Weights of a small mixture-of-experts language model, trained from scratch on English Wikipedia.
Training: a variant of Muon for the experts, 5217 steps.
Below are experts of layer 3 (counted from 0) of a mixture-of-experts language model. Rows are named up (a neuron's input weights, with its number) and show model dimensions 0-63. Each number is 50 + 10 x the weight over its row's rms, rounded and kept within 0 to 99.
Before each expert's rows: "comes after" lists some tokens at least twice as common just before its tokens as in all text; "gets" lists some tokens that make up at least twice as much of what it gets as of all text. This comes from a sample of Wikipedia text that the model never trained on. Tokens count by the router's weight.

# expert 18
comes after: "\n", " |\n", " the", ")\n", ".\n", " a"
gets: "-", "|", " National", "1", "===", " A"
up0:43 57 63 46 49 45 57 53 50 50 54 40 44 53 54 33 51 37 63 54 57 49 27 41 48 55 54 56 44 66 57 57 41 47 44 52 61 46 46 61 50 53 54 47 49 66 50 30 37 75 34 32 44 56 42 45 33 45 44 42 56 52 39 62
up1:45 54 39 45 54 47 44 54 44 49 51 51 49 45 46 54 44 62 33 56 63 49 42 49 57 47 36 53 46 43 42 44 43 61 37 52 52 37 55 41 23 54 55 37 48 39 69 58 38 61 46 64 65 52 51 42 52 43 53 48 37 41 50 44
up2:42 33 51 45 47 51 57 52 46 38 46 55 31 42 50 35 63 49 52 52 44 72 53 36 48 61 58 61 52 49 49 57 59 22 40 35 36 40 43 54 58 58 56 62 56 61 70 43 39 52 42 70 37 28 66 24 53 60 58 49 56 50 30 43
up3:68 46 35 62 50 41 52 53 58 50 38 51 46 52 44 19 63 45 51 34 50 53 44 48 54 36 64 45 64 59 60 57 52 39 39 53 59 40 52 46 40 52 52 63 37 51 63 49 43 43 51 58 38 66 71 55 49 47 45 51 31 37 51 26
up4:53 57 48 46 37 51 36 59 41 59 55 44 55 49 35 47 67 48 54 64 50 39 37 56 45 59 57 60 39 49 56 58 55 42 43 50 51 54 44 47 51 49 47 29 42 38 44 67 47 77 44 48 41 41 43 46 56 49 46 35 53 70 57 45
up5:42 59 45 50 52 56 43 51 50 46 66 26 37 53 31 55 51 45 54 43 59 47 52 54 50 70 53 58 46 39 65 66 57 63 57 43 56 44 66 38 41 48 33 48 65 38 42 62 44 38 50 46 50 46 39 29 78 60 48 42 50 63 63 46
up6:59 50 56 62 66 32 52 43 38 58 41 47 46 63 46 55 47 36 63 80 44 52 52 58 58 48 59 27 50 52 49 59 42 52 47 65 49 49 50 45 35 53 47 50 46 51 57 32 41 35 31 66 44 60 59 42 69 56 44 51 53 45 54 46
up7:53 62 60 45 51 50 56 56 53 53 49 58 52 51 47 50 48 56 46 55 55 38 68 62 56 53 36 34 47 59 64 59 49 31 53 54 43 42 57 47 34 43 45 27 57 68 42 53 45 51 42 42 47 51 35 63 56 46 60 37 36 56 56 49
up8:47 53 49 50 49 43 64 34 51 55 48 54 52 62 55 58 59 47 44 42 61 46 64 48 73 51 37 57 52 53 55 42 44 61 49 61 38 36 38 68 40 45 61 36 40 77 34 50 52 48 66 62 38 40 31 47 37 46 73 48 53 62 40 64
up9:56 49 40 53 59 62 67 51 62 55 63 54 63 47 67 59 58 71 51 48 44 50 38 53 51 41 58 56 25 54 61 61 57 60 48 43 55 54 35 40 48 51 50 34 39 41 31 44 49 50 46 38 54 59 57 47 50 57 45 44 41 53 66 52
up10:70 56 56 44 53 54 58 58 43 55 31 46 49 50 40 18 45 64 46 37 36 46 44 41 50 41 48 50 38 72 44 63 56 46 39 63 58 41 48 44 47 66 45 63 35 66 66 46 72 54 51 38 35 49 46 50 40 75 29 70 49 42 53 67
up11:38 52 63 43 59 56 52 33 44 44 43 40 65 65 46 59 43 64 43 63 43 46 67 57 53 44 38 55 46 57 33 53 57 48 62 39 53 41 45 39 45 49 57 39 60 54 40 56 44 38 48 50 47 47 57 49 46 55 47 43 62 55 71 37
up12:45 32 53 39 44 48 40 58 54 55 51 41 35 38 54 43 39 58 56 52 51 52 52 64 34 64 52 55 49 30 47 66 45 64 53 49 41 35 69 50 47 44 64 46 56 58 47 49 53 72 50 65 40 23 30 51 54 49 43 42 46 58 19 44
up13:57 45 48 50 51 55 54 53 46 48 48 40 53 75 62 55 82 67 66 45 61 62 35 56 55 57 52 56 42 35 47 58 48 42 30 48 52 51 64 69 40 42 53 44 36 42 50 41 55 50 38 55 51 49 35 52 72 42 31 59 59 58 41 37
up14:58 63 48 50 56 52 68 38 48 53 62 50 58 62 56 52 35 59 57 46 42 47 54 53 50 50 37 36 48 51 54 55 56 46 52 38 46 40 41 32 32 42 49 54 47 60 53 47 48 39 44 42 72 60 29 48 35 45 35 47 61 33 53 69
up15:47 52 59 54 45 54 47 60 49 50 44 57 60 72 54 54 49 55 41 53 50 63 37 49 42 48 36 53 54 65 66 44 65 29 50 75 36 35 58 72 47 44 61 65 43 67 54 42 47 52 35 59 63 65 40 65 61 53 52 53 48 82 42 60

# expert 12
comes after: " |\n", ".\n\n", "-", "\n", "\n\n", " |\n\n"
gets: "|", "==", ".\n\n", ".", "===", "-"
up0:54 62 52 50 49 47 48 50 53 49 49 37 47 51 57 60 55 40 18 60 35 39 48 48 59 49 40 64 59 61 44 50 40 48 49 72 54 51 28 40 69 74 37 43 34 47 27 67 56 43 51 52 53 56 66 59 32 59 60 47 45 40 49 48
up1:44 48 46 64 44 39 44 59 57 50 38 30 44 56 55 48 54 50 52 31 60 47 71 33 64 52 40 69 58 51 37 42 44 73 46 54 66 47 55 57 39 63 54 60 48 36 52 47 77 25 48 40 49 63 54 52 48 71 50 61 44 53 29 61
up2:61 50 55 32 38 57 40 52 57 55 58 56 64 64 48 49 61 42 50 53 46 41 37 59 63 55 38 49 61 44 47 43 50 21 45 55 53 49 52 48 73 63 48 42 55 69 58 45 37 50 53 43 62 61 47 58 58 67 49 45 66 65 43 62
up3:54 50 55 40 45 47 31 46 56 58 45 42 46 54 56 53 50 33 44 42 56 51 32 48 45 39 47 38 37 55 54 64 42 40 68 32 47 51 51 45 55 43 54 50 41 73 53 47 44 55 52 67 48 43 39 46 64 40 45 59 37 29 65 52
up4:57 53 57 43 61 57 44 51 70 50 53 42 41 53 52 49 58 36 61 35 42 40 56 48 42 40 47 68 65 59 57 32 34 46 50 30 61 43 63 47 47 63 44 51 68 36 41 48 80 71 45 67 55 66 40 39 48 48 49 53 52 71 37 51
up5:46 63 55 44 63 48 43 50 46 50 46 55 41 49 62 29 66 56 58 41 52 52 55 45 52 75 42 54 42 55 41 47 56 50 67 57 53 47 50 55 49 43 44 54 54 41 59 55 63 55 37 34 75 50 53 43 44 72 51 76 69 50 55 44
up6:60 52 51 45 64 62 63 51 45 45 52 45 63 40 51 63 38 36 63 59 61 46 43 60 50 48 40 44 43 43 64 46 55 59 54 44 66 50 52 44 42 52 19 41 50 43 45 55 49 47 38 45 48 57 55 44 49 49 45 64 58 30 64 49
up7:54 54 66 67 60 52 44 50 34 48 26 41 47 42 72 46 33 51 64 41 49 46 48 56 49 45 38 47 54 47 42 46 47 51 38 66 54 44 45 61 67 41 48 49 48 32 47 39 39 35 56 56 51 52 49 56 60 54 34 39 50 34 49 47
up8:56 57 59 28 46 53 68 52 51 52 37 41 56 29 53 51 35 39 60 53 53 63 48 58 43 63 45 62 58 51 45 59 31 59 40 48 72 51 41 32 43 55 55 70 47 49 42 47 75 60 51 54 53 38 53 51 43 54 73 48 25 48 35 46
up9:43 52 58 46 43 48 53 42 54 55 59 39 66 37 57 38 56 80 53 59 47 69 28 44 64 64 46 28 69 42 57 47 58 50 51 48 43 47 51 33 36 49 65 40 59 48 47 60 71 43 49 57 53 29 64 58 35 45 36 43 73 64 64 46
up10:44 58 48 59 46 41 50 58 46 62 39 36 64 46 53 63 42 50 31 62 44 42 51 51 60 48 60 54 68 44 35 50 52 52 68 56 35 42 57 32 53 54 55 62 38 83 48 41 52 37 75 63 17 35 44 49 65 43 66 62 51 41 46 51
up11:35 57 40 48 50 46 39 55 62 41 46 36 33 32 57 64 60 61 62 55 41 43 62 46 45 56 42 68 60 52 42 54 48 52 55 46 55 47 50 35 45 49 48 14 58 33 55 54 73 49 50 56 50 60 65 57 43 51 38 60 36 41 49 37
up12:60 51 45 42 55 57 52 46 49 63 42 41 57 66 42 44 55 45 48 49 39 39 50 49 45 38 33 55 40 54 43 56 59 40 57 54 64 50 67 45 38 70 49 49 60 56 34 46 43 52 64 49 37 27 39 46 52 48 55 42 45 43 46 66
up13:51 50 63 49 49 44 47 55 55 48 50 54 55 57 59 57 40 47 60 61 30 54 45 56 37 52 51 40 46 49 67 60 58 55 49 34 64 43 61 63 73 47 61 53 54 61 44 52 52 32 58 53 43 33 42 52 45 46 40 55 48 44 51 51
up14:56 51 58 47 53 46 53 58 57 58 51 39 59 49 69 57 41 51 49 65 30 34 59 60 54 52 52 46 55 46 42 36 59 58 63 55 51 56 57 57 65 53 53 48 51 35 48 35 59 69 62 38 54 43 38 63 56 58 61 38 54 36 48 47
up15:55 53 47 58 51 39 53 47 60 60 50 31 53 56 62 52 48 34 52 62 55 67 55 43 44 54 52 61 65 43 57 50 54 54 54 51 39 50 46 44 60 65 58 63 59 49 43 44 62 50 44 41 56 64 74 35 46 39 54 44 59 46 40 48

# expert 28
comes after: ".", ",", "==", " and", ".\n\n", "==="
gets: " by", " as", " after", " at", " of", " and"
up0:52 61 52 39 50 57 58 45 39 52 48 62 52 45 58 41 52 43 40 79 29 58 29 43 66 46 35 65 62 63 49 54 41 54 47 48 82 49 43 38 44 38 38 43 34 63 61 50 47 59 57 70 57 47 60 54 45 72 47 44 69 35 51 48
up1:57 42 50 28 53 42 59 51 59 44 46 51 52 64 47 50 41 48 45 37 65 47 45 54 47 41 46 60 46 74 49 45 61 28 28 47 55 45 68 74 67 61 48 52 63 52 54 45 51 73 44 47 64 23 67 52 57 48 44 53 66 46 55 55
up2:43 59 33 45 55 62 49 50 46 52 39 39 44 55 49 40 50 45 68 70 61 46 39 64 50 59 57 80 38 56 36 55 48 43 59 40 28 61 69 59 49 43 26 51 52 42 45 49 49 46 51 23 61 44 71 59 26 40 48 51 63 54 44 50
up3:42 63 44 47 62 44 52 42 41 63 43 50 46 40 54 52 58 46 66 58 65 44 68 39 45 49 46 57 58 37 40 36 55 42 68 49 54 50 51 46 48 38 49 47 46 39 49 60 66 52 32 58 39 46 52 49 45 63 47 43 34 51 71 54
up4:54 50 40 41 48 37 38 42 49 51 59 45 49 54 38 51 34 46 49 36 51 40 74 53 46 50 31 49 39 32 13 54 59 55 41 32 54 57 50 62 52 58 50 46 67 63 47 51 51 44 56 58 43 55 49 40 53 66 47 42 59 69 60 57
up5:50 49 67 60 43 53 53 51 55 53 47 58 53 45 41 40 49 40 39 37 45 68 44 45 49 38 29 50 49 49 60 45 62 48 46 59 59 21 44 48 50 43 52 71 41 51 57 56 42 44 52 43 43 51 54 51 58 43 59 50 55 46 53 54
up6:37 45 68 45 34 58 45 42 45 37 64 51 52 50 35 45 49 38 69 51 57 51 56 50 67 56 45 53 34 35 30 35 51 48 46 57 46 41 48 35 55 48 51 68 28 37 54 42 54 40 54 50 53 42 64 59 45 56 58 46 30 52 66 53
up7:59 46 50 58 39 52 57 54 42 50 44 41 81 32 45 46 37 56 51 43 42 50 40 54 47 44 51 50 46 56 39 43 52 46 49 35 54 33 52 58 60 53 50 51 60 54 48 49 58 72 52 48 56 50 43 38 48 46 43 51 74 67 57 48
up8:54 47 47 32 58 54 47 50 45 45 51 63 41 52 65 55 58 58 53 66 43 77 52 63 60 52 44 33 62 60 49 52 52 31 59 51 57 55 56 64 50 54 31 53 44 49 49 55 50 55 42 44 41 42 46 53 54 56 52 54 32 35 63 53
up9:53 54 53 45 40 47 47 56 54 43 37 55 60 39 40 36 52 47 60 49 50 20 33 54 58 48 41 68 76 46 53 47 56 54 60 48 60 45 56 59 54 49 52 54 54 51 54 61 47 40 54 43 40 31 41 28 52 42 62 49 50 45 39 49
up10:52 50 46 45 49 52 45 44 49 54 54 55 42 61 75 59 47 38 55 43 47 50 62 37 61 50 55 31 57 62 47 50 64 44 37 54 64 56 63 35 47 57 52 38 66 34 32 41 55 54 53 48 51 65 35 61 44 44 40 55 47 51 62 59
up11:48 58 52 40 47 54 44 56 54 36 49 39 64 32 66 48 46 45 31 47 47 62 51 51 51 48 52 48 57 57 47 52 50 44 59 56 46 50 51 41 51 76 40 45 52 59 51 51 45 58 51 38 51 32 64 35 52 50 50 44 42 38 51 38
up12:66 57 48 57 51 42 42 56 48 61 43 38 57 55 43 48 45 46 34 47 55 59 28 43 63 52 51 65 64 50 62 54 62 55 54 38 44 63 54 54 50 41 47 35 30 58 58 61 63 53 60 41 51 43 42 85 54 69 24 44 42 44 48 38
up13:60 54 64 57 48 54 52 65 53 49 50 53 50 53 35 44 64 49 30 49 52 43 66 62 32 53 53 60 46 50 39 33 55 39 46 59 63 42 48 49 39 44 31 37 60 44 43 42 63 64 66 55 49 46 38 49 49 50 58 66 53 75 47 66
up14:52 55 48 28 46 48 52 36 50 58 41 34 36 55 56 62 47 38 19 63 53 58 58 62 44 46 45 65 63 26 58 40 35 39 55 64 36 62 52 47 48 47 49 55 54 62 60 65 45 38 52 49 51 55 32 48 47 53 65 67 45 47 48 53
up15:57 46 38 69 50 54 52 49 34 58 49 46 41 42 54 68 50 36 66 48 50 50 36 52 23 48 53 48 43 58 45 40 54 31 40 39 33 53 48 44 37 53 41 36 43 42 44 48 47 70 71 49 45 43 46 60 31 32 57 44 51 62 29 47

# expert 9
comes after: " ", ".", ",", "–", " (", " $"
gets: "0", "1", "6", "3", "8", "2"
up0:46 52 29 41 61 45 60 44 50 47 57 37 58 33 17 51 39 53 51 50 57 52 62 45 59 48 55 51 41 52 56 54 54 66 46 46 56 64 50 45 46 63 62 56 46 63 57 47 54 49 28 64 45 37 60 39 51 55 48 58 61 46 50 50
up1:46 65 51 47 67 57 35 62 72 40 65 65 35 52 38 26 44 50 65 62 53 53 35 52 73 69 44 70 63 41 58 45 69 47 56 56 51 57 39 80 29 56 58 45 64 54 47 60 52 52 48 44 42 31 64 33 62 61 52 66 44 48 46 54
up2:62 49 53 48 50 41 44 51 55 55 41 47 32 41 63 52 39 54 69 56 51 51 35 54 44 45 42 53 53 60 66 37 64 50 50 51 62 38 36 43 68 47 53 46 45 50 50 58 47 43 53 49 56 47 45 45 50 50 29 61 55 39 26 54
up3:41 52 49 50 36 40 47 49 43 53 42 43 69 59 65 48 49 61 47 62 51 60 43 41 37 66 50 50 51 43 46 65 39 46 36 49 52 63 50 44 51 64 59 59 54 72 47 28 58 52 57 52 52 56 64 57 52 35 55 56 43 51 47 48
up4:39 60 38 43 46 58 39 54 36 50 59 43 54 63 31 50 39 52 60 55 45 40 50 39 42 48 68 47 53 47 54 56 47 54 58 30 35 38 59 59 31 52 59 46 43 56 37 44 49 74 36 56 62 48 41 49 54 41 55 48 38 51 56 62
up5:38 60 51 48 49 46 32 51 29 69 41 61 44 48 45 49 55 53 55 54 50 44 34 38 63 43 45 42 61 43 59 51 63 61 39 44 45 64 62 57 43 57 42 61 56 58 65 25 50 53 41 52 35 37 52 46 52 53 52 46 54 43 58 42
up6:55 38 36 30 44 58 52 68 46 68 46 42 67 52 36 56 40 46 57 48 52 47 32 45 54 61 48 42 51 29 53 49 55 59 59 48 40 54 64 47 40 60 57 33 35 51 47 70 54 57 67 50 57 51 45 54 66 63 69 54 45 53 62 76
up7:40 50 48 44 49 45 53 45 52 34 76 56 53 38 29 29 56 53 54 52 44 40 44 28 61 50 38 47 48 45 49 48 42 58 25 45 61 46 52 40 47 53 52 51 47 33 49 52 42 46 34 51 52 36 49 49 54 65 57 52 47 61 55 58
up8:47 51 32 27 57 31 46 49 32 55 60 51 46 45 53 52 47 56 58 58 54 37 41 62 56 42 46 37 61 55 47 59 52 47 55 47 60 50 57 58 38 67 42 55 39 39 47 50 48 43 65 53 46 33 62 41 58 55 59 47 54 43 49 53
up9:56 39 63 32 48 50 24 50 48 69 52 39 62 63 29 83 36 67 60 57 49 52 43 52 36 27 48 45 58 50 57 46 48 40 53 64 52 47 60 47 50 53 35 51 52 64 54 45 47 42 38 50 45 50 69 56 46 63 60 39 77 46 59 58
up10:70 49 32 22 55 71 48 47 55 49 62 43 42 45 60 51 42 62 38 35 50 63 41 52 82 33 57 66 56 55 53 57 47 65 60 48 36 50 45 71 45 36 70 55 63 58 50 58 60 48 43 51 54 58 37 70 59 51 47 65 46 61 87 52
up11:56 47 24 47 56 53 41 49 53 56 46 43 59 42 43 41 43 48 48 58 62 51 60 54 28 57 53 52 55 42 54 54 46 28 55 28 61 55 52 30 53 48 51 36 30 43 45 68 46 37 43 57 48 39 48 49 59 58 44 47 48 32 59 62
up12:46 47 44 40 61 40 50 57 54 48 34 56 43 43 42 49 39 58 59 60 34 50 78 52 62 61 41 55 59 38 49 48 47 58 48 47 53 45 47 52 53 44 47 38 64 51 43 55 41 58 42 66 58 37 40 38 41 67 52 36 56 42 39 42
up13:44 32 47 57 45 47 64 58 46 46 50 54 44 47 24 38 63 46 53 66 51 41 62 48 49 49 54 62 43 53 61 53 47 32 46 57 53 62 53 41 56 40 41 55 59 55 59 41 40 41 41 50 45 55 58 49 25 50 47 46 54 43 51 58
up14:29 45 44 44 51 38 53 45 66 47 43 65 59 52 53 24 52 54 59 55 28 58 59 46 48 49 50 48 72 46 43 44 51 50 44 41 21 33 79 42 41 57 27 46 44 42 55 48 58 43 50 58 58 36 46 48 44 53 30 55 51 51 56 57
up15:31 30 23 40 42 60 46 45 50 80 19 52 51 45 62 47 46 53 50 60 57 43 59 57 58 31 52 53 53 30 50 36 48 55 55 52 54 51 47 46 39 62 48 53 37 53 54 56 55 40 64 51 53 51 54 49 49 67 33 58 60 49 61 48

# expert 10
comes after: " ", " |\n", " |", "-", " (", " with"
gets: " the", "|", "ed", " his", "0", " |\n"
up0:61 40 50 49 48 54 58 41 53 38 42 48 84 55 39 65 43 47 49 51 47 74 52 39 50 53 54 52 48 55 46 70 54 45 52 44 63 42 50 31 65 39 52 42 63 59 44 36 44 50 50 48 42 37 42 46 56 45 36 48 69 46 58 28
up1:38 67 52 48 58 44 36 39 62 57 60 53 48 57 34 67 37 36 58 41 48 50 35 47 59 67 50 49 63 69 54 29 43 49 38 40 73 60 40 43 70 54 60 45 54 62 45 52 72 69 38 52 46 40 40 53 39 56 55 59 55 41 58 38
up2:47 61 42 57 63 44 46 59 44 61 52 46 63 50 63 50 53 48 42 36 66 62 51 40 43 41 59 63 53 45 46 58 54 59 43 52 35 52 53 57 37 54 36 37 64 55 66 62 39 49 63 57 55 62 58 58 49 40 46 47 58 60 54 66
up3:48 52 66 50 52 68 63 50 38 48 27 45 51 59 58 79 65 51 50 39 41 52 71 59 41 56 48 31 44 50 72 39 55 56 54 56 33 49 43 56 57 44 55 59 55 46 69 44 35 46 50 42 52 52 70 54 38 54 48 65 48 54 37 45
up4:64 48 51 48 51 67 32 50 52 56 58 60 56 47 58 45 42 47 36 44 53 47 41 50 49 39 39 52 57 55 57 48 52 40 54 45 45 37 48 43 46 74 52 45 47 52 49 31 67 55 41 36 57 48 65 24 48 42 46 43 39 52 43 38
up5:54 44 49 31 57 51 54 50 66 44 34 54 71 53 51 35 43 53 25 37 41 62 55 23 69 72 59 50 61 48 48 54 39 62 53 49 41 33 57 77 50 54 46 38 58 57 57 53 59 54 62 60 65 34 45 37 50 46 60 40 59 52 59 43
up6:50 49 52 65 51 55 46 40 45 54 52 57 51 67 37 43 49 49 59 37 55 64 50 57 53 41 46 43 51 26 73 46 53 77 51 39 51 67 50 49 57 35 60 52 43 43 40 40 64 40 40 62 53 46 62 53 48 53 47 55 47 48 44 59
up7:47 43 44 52 43 47 46 33 56 52 28 56 58 51 59 58 40 45 69 39 57 64 48 58 42 52 74 41 53 52 49 53 48 54 58 55 58 43 65 65 32 73 57 57 46 52 65 45 54 44 52 59 54 42 78 46 46 51 52 55 70 55 22 65
up8:55 58 49 58 39 39 54 49 46 49 44 43 54 76 55 30 45 42 48 40 48 49 40 38 55 40 45 59 47 55 63 43 68 56 59 36 40 44 43 37 62 48 41 57 53 45 45 50 45 54 65 48 47 60 49 47 54 49 49 44 63 49 43 60
up9:60 46 46 53 49 46 45 48 56 52 60 46 38 57 42 49 45 34 67 35 39 53 53 62 50 44 47 50 54 38 69 58 46 50 40 57 35 52 45 66 62 41 55 47 63 38 44 50 49 57 55 56 49 47 39 55 53 53 43 57 61 46 54 54
up10:51 47 70 56 47 55 53 50 46 53 38 50 54 46 61 45 57 59 36 36 39 49 45 43 58 55 39 69 59 56 58 50 55 50 35 52 50 47 58 51 57 58 63 50 63 58 27 57 44 54 40 69 48 40 56 32 34 54 53 57 46 54 70 59
up11:55 44 36 46 49 43 63 36 37 55 64 41 48 71 45 48 44 48 52 52 58 31 56 46 43 39 40 52 51 35 46 31 44 38 62 42 48 53 56 44 61 58 34 57 40 60 54 58 60 43 44 58 42 41 36 49 64 54 26 60 39 50 68 36
up12:46 45 53 57 51 67 53 51 45 58 38 35 55 60 52 50 41 47 44 32 46 51 67 48 53 40 44 31 55 49 70 33 54 49 48 62 47 51 34 52 61 40 45 34 41 46 59 46 52 48 58 48 49 71 44 39 47 65 52 46 67 50 47 51
up13:55 71 54 41 67 52 50 43 40 60 54 64 26 53 32 40 49 40 42 47 60 44 57 43 49 70 46 57 63 64 58 62 37 46 51 44 54 48 54 44 49 43 55 38 53 48 46 57 69 71 47 47 43 36 52 41 54 43 48 48 40 57 48 52
up14:49 49 59 42 44 44 58 53 57 53 53 60 44 48 46 44 48 47 35 49 43 52 57 46 62 57 33 34 67 69 42 33 49 51 54 53 48 51 29 34 31 55 56 54 48 50 48 54 61 54 49 57 45 44 48 47 32 45 56 54 38 74 47 65
up15:52 51 53 75 53 55 41 54 60 45 47 42 45 48 64 56 46 48 38 31 49 41 65 48 42 61 64 51 59 34 54 55 48 50 56 46 33 33 46 39 59 57 34 52 43 59 40 33 49 46 59 43 51 50 54 54 51 41 44 38 53 78 67 36

# expert 11
comes after: " |", " to", " and", " a", " for", ";"
gets: " the", " out", " San", " back", " en", " film"
up0:55 42 42 42 38 46 59 51 57 50 45 47 36 40 59 53 59 49 42 56 62 48 75 39 62 43 36 58 37 71 64 47 49 63 52 66 52 38 53 48 52 59 51 40 54 55 40 45 40 53 49 48 75 53 54 50 41 44 70 49 57 65 68 29
up1:45 52 48 48 42 55 34 58 50 52 49 47 47 26 45 43 60 60 41 54 40 50 65 54 37 51 44 38 59 38 56 40 48 65 44 52 60 47 46 60 64 56 78 48 50 53 61 41 64 47 47 46 51 65 39 61 48 52 53 66 39 58 44 46
up2:61 55 45 39 56 51 55 54 42 50 49 45 34 51 49 40 42 44 67 41 47 48 62 60 50 60 52 32 55 46 51 50 65 52 67 37 54 54 48 73 49 49 58 33 44 65 61 34 75 31 40 75 55 63 44 56 45 61 38 51 50 47 38 55
up3:49 70 63 41 47 57 41 43 40 48 45 39 47 64 66 55 37 56 46 50 54 41 39 53 52 44 46 41 53 42 39 43 58 68 57 60 66 59 58 48 40 43 54 49 51 61 44 52 41 51 46 63 31 45 46 34 60 52 32 52 50 62 45 34
up4:66 48 61 56 53 48 56 49 58 59 52 58 53 43 41 73 61 33 37 52 59 47 54 39 45 55 60 50 42 48 41 44 50 43 57 61 55 49 51 41 49 69 54 48 35 34 59 53 58 35 45 50 38 43 53 53 57 54 59 59 59 43 46 42
up5:51 60 41 45 42 56 54 51 49 47 39 47 33 41 60 38 60 48 34 55 54 61 43 54 42 39 53 45 37 39 56 46 54 64 51 50 47 29 55 56 56 46 41 63 55 53 55 53 55 50 65 36 58 49 33 35 46 31 38 48 51 39 57 45
up6:41 44 58 44 47 53 50 43 45 56 56 68 40 33 30 46 56 49 66 50 49 40 37 58 52 40 38 41 50 47 52 72 56 68 45 58 54 51 35 39 31 52 57 51 56 36 39 52 52 48 50 66 55 58 49 57 39 63 65 41 37 50 60 66
up7:54 48 55 49 52 50 65 52 58 49 54 48 38 58 52 37 45 64 32 46 52 64 45 44 60 46 37 65 46 53 29 50 53 28 42 57 43 42 48 58 42 39 46 45 52 46 30 56 42 38 48 47 45 53 63 49 29 51 54 66 38 53 41 48
up8:49 54 49 39 42 51 63 50 55 39 40 38 32 55 53 24 45 48 48 56 48 40 68 50 53 42 36 39 61 58 52 42 58 66 63 52 57 51 55 53 57 48 55 59 59 49 51 54 38 41 36 43 46 54 58 36 71 49 41 65 50 24 54 47
up9:45 48 72 73 49 44 55 48 43 50 32 44 60 45 38 29 56 55 46 51 54 47 52 47 51 46 27 58 56 33 58 34 59 47 37 40 58 53 54 63 44 40 58 50 52 45 45 54 54 55 49 55 53 75 52 44 54 55 46 57 34 51 46 42
up10:46 61 42 58 43 47 35 46 56 48 46 59 52 51 47 34 46 55 48 51 35 41 45 56 62 57 61 29 46 49 46 50 45 65 60 46 52 58 51 47 58 45 48 59 43 57 71 44 70 38 57 60 34 49 53 32 47 42 52 48 42 44 60 62
up11:52 47 50 48 46 58 66 49 52 49 39 25 54 47 53 24 48 50 63 58 55 52 39 39 46 51 37 49 42 61 53 58 46 45 44 37 74 30 51 50 28 62 57 59 49 62 52 42 53 52 56 60 42 40 66 42 36 47 55 53 53 50 49 51
up12:67 46 60 58 41 42 48 41 60 53 45 27 59 53 47 51 49 47 59 48 62 37 49 58 60 42 62 61 59 31 47 59 54 49 50 50 59 42 38 75 49 55 50 46 36 65 42 23 40 70 64 55 54 36 49 68 53 57 54 50 49 49 58 53
up13:48 52 48 30 54 48 50 51 49 49 47 63 64 32 52 60 46 54 54 52 41 47 37 34 41 44 58 45 48 46 63 35 55 47 39 58 50 40 47 51 52 52 51 57 46 63 65 52 55 63 53 58 46 43 64 59 42 55 68 44 59 52 53 43
up14:59 57 36 47 48 49 58 42 50 57 44 33 60 64 53 52 36 52 32 52 54 41 66 47 44 45 62 68 52 42 55 53 48 61 45 54 52 56 48 49 54 35 52 44 38 59 52 68 36 57 43 45 45 47 45 66 46 36 55 55 54 41 45 67
up15:39 40 52 38 47 48 42 48 42 55 48 59 56 69 49 39 52 53 36 62 46 51 46 47 55 44 36 57 63 39 47 71 43 33 53 62 41 51 51 47 59 66 48 60 58 57 49 50 47 46 42 46 40 54 85 53 59 66 51 59 32 37 74 49